Weights of a small mixture-of-experts language model, trained from scratch on English Wikipedia: 12 experts in each of 11 layers.
Below are experts of layer 5 (counted from 0) of a mixture-of-experts language model. Rows are named router (the router's row for the expert), down (a neuron's output weights, with its number) and show model dimensions 480-575. Each number is 128 + 32 x the weight over its row's rms, rounded and kept within 0 to 255. Numbers have three digits each.
After each expert's rows: a language model's description of what the expert responds to. This comes from a sample of Wikipedia text that the model never trained on.

# expert 7
router:121068104125146096165100111100096067115099202101170120140109093124154126151120140153147160185090085124102119121119145132115150180127151134092154153181147107091127127128196128123114146098105124158130172074104126133104123118146156129150129130091124122169127156101118099100159164176140133135
down0:142067106143097109142180170147131152122095104139160101146105084109135132142109186106151150129074146136065095177134090196134100092140172161110131154083147104111112106186169094112100140133117197081104162094077137169161183121130085152171162096103132119100051128175099126098106255141135118152
down1:124057147161158114080111168042132088163075177092136103160159163120175101123104134113151157101158151120105133087169201126124130126161172182140147077118130113097111108155122146174127148104176160106098142116147096178122107157145102107058129136133124111123158087162091182149121028141103123130
down2:155151120111153128121128126104131123100149132118149133110118135076095086128127170148196197183178143081150097105147154126137067078175144151126133165131162075099109167094176154165101157165169119078130161138119091097116151083123199148161052136095099095102180126108125103120138066107201185134
down3:124111084130095145125129122104139148137141164109054130101177150151124132149058141077123131113123147121158096084131111168116175108104109129168135131144143127133102111140093152168175099205111183125157090090144105107153122072077106149071157109093136131122098088133082075156209149136092130119
It responds to: Line breaks, table headers. Newlines and blank lines ending infobox or list lines, plus table header words and cells such as Votes, Apps, Place, Yes.

# expert 1
router:107161127127140126141142097135090106061121136087176120133162093160149126175113093127099105100114172169109125168094170121120107132184131186098114190188125065144147129088137128120156137104062105165164181139129156204136164113168124122162096145109002110119040097128120095124152255100127175055
down0:165146108143108141150147096166136094139130097129086150161169137123109154156168084081157144133128157128129142056127143153116093071137123143147091189124115088144053202156136060057183149050127102118165086139076138095157066185180141123113129156120194037075136094120123140104160097154148155154
down1:151112115131158088213087076084165140151117189166123122115194144139122089094153104187104135142095152106133123089163132142111167186121126110177113198133152142138139096192098109144133078148082142121137134042143091167152125156115074133165125147112132122102145107118162129116136130107168127086
down2:102095132100181171168041167111203068141168119145131153163168145109178160122111124088169137141152127119108156155123140117130138144161141094122123116131095085175136140163148124114098129125106184155135089091118068140162136117145114107139151156118127098095091061125111158168101130084099140174
down3:149108108109117140066127147147116122069171097120132104133123121106113142112139103152073184134103099148127136081134126121141169116134127167098122104081127176103097096115159158136145090131102109082121149127138183080143141120171113187160083171131140113153128164115088148154120139111125105149
It responds to: Mid-word fragments, infobox labels. Word pieces inside longer words, often biological or technical terms such as app, ill, thr, plus infobox labels like Born, Died, Genus.

# expert 8
router:089067083129159052152149150160101136176088179144101091135099038117110138119176152124153174103128136147092118157143142116158142157148162149142113131142124087141118077117117120133137187076089118194085135087136171166152124087137110175119149115093132122115191148162038103161092191181139190135
down0:152110179157138112067175174162088049118098129108122085124092137121139121078130173129144115162150129109122105222101085139101127124160168128121111165114182141082117172132178111058098100133099164095172184115092123112114105118125140139169138104197159082142231121123127096180119162114123083080
down1:128105133183134139179068113048140171153099113119108152150119107137133148120123104117113136101159131136132142096146094171132135112125159126156151143115142070111131097157119129100096157144098131164079128106149165168140080141189093108087184139174128130088090121143090125120126100058157180092
down2:129154155113085163121145123137140160140062143083085114150163169092145121123196159064147131151111114142124169081148140154088123141185103064140135107130142081188144118138148105115121175121141130150150137103200137097172095142109120122159113112123148179081137099122141143108080122118062147148
down3:122068134141147148103182141092131109095124141157076089092101195118124134145169117117179156147033155075151108159137119080096076150152110147127139118172133158136164117098107141122147118150102075136142076098174159150127155118121167108096108126057147156175140119145087139163172137092118154144
It responds to: List and punctuation markers. List dashes at line start, bullets, colons after infobox field names, pipe separators, and closing punctuation like ). or ".

# expert 3
router:135166147084090075169127124176109104058118160095090127141086109110134086159224075146123162171177037104060233162096127081127095155135126202127150134111109139105070153092115112150089167132111095137095134152118099174086087105126146125093087125140160137168053115121132157155118255140124118130
down0:147141150163111072153132153113215129075116130119113180149144116101121135095126151165095104159145113088115125139179145147121085112080081107192193124183122126090128183101123127069151122139100104101101119134097163083075122126150143170072135175168136127205096162211194125110086093152106087104
down1:154080170155124100108170071078130118181113158148135073162110131123127109158109166146107148140144175134168169136089131180174151141142108141190114117103088141118142102101099128106087154168102102119088096144176106139117144110116144104120190107116109110101126145090131064172150098181151158209
down2:137141118146125104074178111158110089168142152144117113131148135124135128131056122111127118126129146148142074113126139118204141094082101129102110173106138133149134143134083113147165128176127131198113158154084087150098156154062089033101173157123159127130091022131169160095068128136110148159
down3:047095145110103117221188119129199157140129120126139100112140093150128106132166142097164148119159120145119135192144088141183177115128114139155124153141124115112161100139147135083133057135154190152134167154131119195134113129112157118153141113122094070092148141206161120086120127091166064107
It responds to: Surname and initial starts. First pieces of surnames, middle initials and name parts following a given name, such as Orrin H, Lyndon B, Alyssa N, plus table divider rows.

# expert 6
router:082139077117107059140100122126093181121099140115128123047129134176083149108117117161141130089083153119080173163140134157193167227087125132147114133103143139129107134128116116125153116163104123114135154102112105142147119191165128099080115112138139141130129101099131109126079255164117147139
down0:159115100198109132153130135136155098131125045163163128083187129132077171153115131158109169160110140140136153135172109115138152147066102097133131098123119128150132130134085196129125149055146096121137180116118121101133103121172112084113115183165112152140141172124103097084101119082105141076
down1:122102142132062119103160155191161056150152141154149117118182132149072138135144159097049128112101151199146102150135114109105190119163141114121130197142129217149151141080161051113140147177149090094122144121083110084115154143138117155172067139202111121137161143155159162152112171117109137169
down2:118125100092107160139075197175138169131116084110090143101154093176143130097074131143147113087090111136152075077126139176181056120157169160107151171159121169080103159109109113128150161150128130129083107121121068119043176129148126135119128140136132100095123114135131140154117080144110146164
down3:135117157108111140189168145122114118097093114142090136110160103105135153128140125146170101078218050139146188053153106120167111126135175094126159148130141114153170155147179094120122117137130129121128082108099138104120138102138124125147086131167102132146120128179142173140163121186075129134
It responds to: Digits and word completions. Single digits inside numbers and years, ordinal suffixes like 17th and 21st, and word-final pieces such as c-uneiform, fin-ance, Sudan.

# expert 11
router:111123085161142119102135112144078171179170151116115189107130126058110137106147096133164102069151091151151124143109149145115129173168105162113143106171145115093080143075153112183191139099045182111103145072143092133096106113148141136174180089057075100153030104102146098146135121115157110121
down0:113178137060132133105145006098106105109172160156122142128160152135101155094128169140156113102133128146139115109116139144108116101073085132172121189162142149096131154098119098117140111153088109113128093138113153103114115082112099158144085114105149062106108173176071118169089157204136155089
down1:131141062120111140112145201112151179144119114189108150089119101140153118171105095155183096152176129200132126128099169105124154140093068088103126175156102143135141149140118100165127132119180139135127153083081077134105173093086107166151122120116101126132162142126094111120173079153124123072
down2:099158083082116170145161075125112133138140165156164180126126145114182103150023106142089122136108094115137177133154170120129149181138066194167127159123132125170108146103131106113116097178147087174149132166097134094178157091180138099122242165133111196146175108123124157067096090094104112150
down3:148126174092182102125117111136059134137170140200115166148090103081116115228132176155133037113137135150113110105140163102150053160130087196142061116150100163102107120123137079148091183115167086130134150128042155134070085163141110103129122154153158110115093082117155097063108089084108059122
It responds to: Determiners and modifiers. Articles, possessives and words right before a noun, such as the, a, his, their, first, same, and number words like eight.

# expert 10
router:113117118044148151195130147132104157171086134091075091099120178097135116132162157117132134087154143099061086150191119125086153210085111117104102144143169103156161135083119089164162148154108123163104087095119075142107123148158117106114136075125059122064000153118041095131135085111178219053
down0:090165136104123117133148139174096103163110126156167187110145089156140116141106136067135141092135147163159170130163144112176151094142159141155087080120061135134141087152111133162069143170115113086166134156117109145102176111157109117131066143121157102112118143137092133126123178117158099159
down1:113107141114179194143130104106112114113123137180112121118084143180135119094132146133158127112088084147163177117120109133191093159164162128132121106156139040102146153164101130160128100106161126171139136122104152133118107131172100059109081106170102117115113086104202145156133089123092098103
down2:106144118122201113150148115105077083151078103216085050210148119128124177100151088183190168073141151165146136121135123078158138084101118092095072148132090117109100146087118126104163136083177122119201128087120155133090125161166165179130182140187168051099110156124155162082125207163108122182
down3:130167119164176079086172120076128157093153129102111153135121131141131098190133127129096102116190174180149096148155123164102107145161178121124163158120084107169107107141126127150083093141084110082126136168102162153179181168115173105107138101161093130111085084106106137134077151094141096123
It responds to: Auxiliaries and clause continuation. Auxiliaries, adverbs and connectives continuing a prose clause, such as was, also, would, been, often, and commas and and joining clauses.

# expert 2
router:133152138182130077112221159102097141110115117142097122103112066103119101162170108120115110166097112136108123132114132118167123144157157113115130165162155098162092147105145159155136167074138178140102094185148152119125102085166131069117165166056079191113097090117082073084137204141106115114
down0:144172153136136114156222142099165120139114146090116172121165158110160149115154091112154029147156123123149108154148130103125157105098116156072092095085154166218192116120181072142180112145139093068164147114070137087119106134143139091066161159115151104110125140103103098128110086167165086146
down1:147173150101152161163084108125177109104077135134099212096132191085131169089099091119144125145099100107205025133113174123118115114069164151144106124142205097148135091134151139147205121160147114096111150084079120118150150091098099074116147185117135120094114119142157143089091158125101149143
down2:125069123117120146114134136082127088128126154087077073108109195084124114093134107155067157168146177121171110121195150192157150120091140108082074097124075175105098159080133098141084117118183153112151136157074193138125143109096152098173140158134137159078136140127134100116117195077117190111
down3:170167097072033105143150152158088166125142167101107157084135142108134143133135133184131100114065161127144130130175119145112114102143093139147095124113186080147096074144124084160141132130133119133139147157159127109118143143121106163123076080122117106195113084130128117175115071175077068170
It responds to: Prepositions before names. Prepositions such as in, of, by, at, from that come before a place, date or organisation, plus born and the first word of multi-word names.

# expert 0
router:061159181147117082125143096116146113148123130155127095150122113098111131110148068127157062122171146141126115141152188127113131170141109125119110111133147114148122078073142085181159136105134087143123116102124115168094126164116113143077124154142147120122082097191088114136133255216100131131
down0:146094073145102139191184120120176152138110050128098162119143113083114033090128127140115144119207185167100111077101105127142113137082157173178078114089103176133119080148111108079114109105161138117131104155142153145132186135123177177106137151120135097116098129136144192139136139169151134121
down1:097069108124128122175095127083099134089122129116118119125107147103130103068138120076095098079162101089136126079120160038064132139102126138108147143138124065121103176080122089117160149030166140206138105085116170155143140172096153095114092146170128126097146176137180130090211141067107165129
down2:102075160097105127148165118110172105142111104156123202132120105135085161121091116134151094126128144147120179148121101163193084095135165116163123167079127197140116104152180106150173180116113111122166153097124109127107090090160131152132175152175168125106123120163149081092138105114108136121
down3:115095116102101092122149130104118120126154062145163098095095162135136181128128123112133122099106191073073141123123160112085154113098218191111123114140052066134148124157168081123125040176110101156151135052095139135138118098142085106125125109108136138134128114133074121150146141123124112099
It responds to: Table cells and numbers. Table cell separators after numbers, century prefixes of years such as 201, 199, 137, and dashes or degree marks in coordinates and scores.

# expert 4
router:133126095125160119102115125130156141068121116174151120102163104115133102131109117135140098111115155160130080121131130140152143171120112183142138123121093122130183113154140098097176139133138081139113060143127149162124141230152141108161164126120146160143124113134124088170133160189140157119
down0:135187135101104161142136096095111102183122106070079135092070093114124190088145152094179189141060100172158095115125111144106101204178106138157067092188104109165122134146115116110151121130150130097110157139144098154118098131181175132122180114089124122151077201217116125123053158135095125064
down1:125106159119139127080171153105139103110114114124149057085131136133121133169129183148114164133135133117118128102122091110075070078112111130164130120078113120139168123099079134166077128141156090105150156135129125118116154129091146087135107146117122095094140132084154214103128065104088157156
down2:135119177138084123138127136088098109135161127145154102128156106069105098101143121116113125143118110193141143134129107143136118074094107105063163108180070110134082119107174091124174161148178112138079161114173118146096137149194148111167180069109158127156150147168164129130102136187110140076
down3:122140193113161156103109128139160143129116089111158161165157167117121093115193162137112133113073115132124084125132204115145123094101175178106098126143078182139142092142148163128119127031153094145117124100137126156124163120105127145204140126096130159134134141230142112140116081132151110200
It responds to: Name endings, sentence boundaries. Final pieces of personal or place names (Shim-on, Hildeg-ard, Bak-u), pronouns He and She, and periods or commas ending a clause.

# expert 5
router:089074101084132107159083120136124125136135201113126204101107100093110117207102090100116096108117153142154198124190151145141125115075141194143105140194125130108139052126143080108131120127142123129099137125144140176084141120110151104120160070106114116106105126174176175109142195084185150086
down0:189120166105165107114148163111108152080111150135085160095126085161128117197164108177148178107135163100143087078111126139144156081109203101113114211152167128142150073110189128208134124087158139149150165159152128128129150072125157154156117100098139124089138084087165032119140158132105136080
down1:149136124094102105213086114100091110090170133101099112125126107162123119063162161142202127115164142124149167135164175120133150156144104071146052115150101114123113087122147077130135076171160174115126099115113081177170127137146150115151096091092102143101090148119196125141086228140104115151
down2:174193147208124154140172107143120147112118160152096183091133153170166119087145163126161159051110120155120099112077134109139133153135143090154174090092111168132123093085135143061152170184149124137126061122133137083189138169142153088151135177130178125128188113147088122163121152108077190193
down3:148149164100085099162134145154114214202074109102111114129162113162120119144053150093179113155142106093133137137128167182148097088147110153109153199109148131149161129156137103139074128140111121108112110102139122145102109098132192150131156126121099140084220131162177133112112116129098126073
It responds to: Clause-linking words, verbs. Subordinators and conjunctions such as which, when, as, after, because, and verbs that begin a clause describing an action, such as halving, sever, calling.

# expert 9
router:067095162099174112140117060142095118107148144085100135137179097152171121166108156144158112119145107160086121120102184179096106181123166090156135118121101151120133147067150052146190126163133134156126138146096103132144138143148082116098124087059091181124096066112060085162113255145110108096
down0:155116142100122132075124169169149185140118082153201109154124124162119093128125119125197110107122172105131132138104121152111112099118131109129121143145151082117132149075144129140104158187092113126169126140124099203141113142111074196153156139099085176148200139126135100149135231152169118094
down1:108129118054111141171122127161058098119128116101137109122078149110099101148102175169169163117103112073131085088139131170103172109072143168136112112086169119126107120139159173079149181155110116149151105123101045104104129106109096064121112136101130098181128156168151083168153152135154159144
down2:102123148110085127094124156099129085210131065123133108105098141099142085157132087152130104151118173181110130092120133170073124152136114088209183095125155111096090166106095134165095050133132124174081129091122105195119092162151124150075150137117163144098076173082158099111110106138147166163
down3:133184143168125090065149137095095078114151148139114135100122157164114114108162167140135142103165180201132135163103147145128094173140150106145111102089152145074093150135138127091114152087157165121114136057140150170102153107187108119101124162182153130168086156135162117093120192117069085143
It responds to: Common nouns after determiners. Common nouns after the or a, often naming entities or groups, such as station, University, band, series, wife, followed by of or in.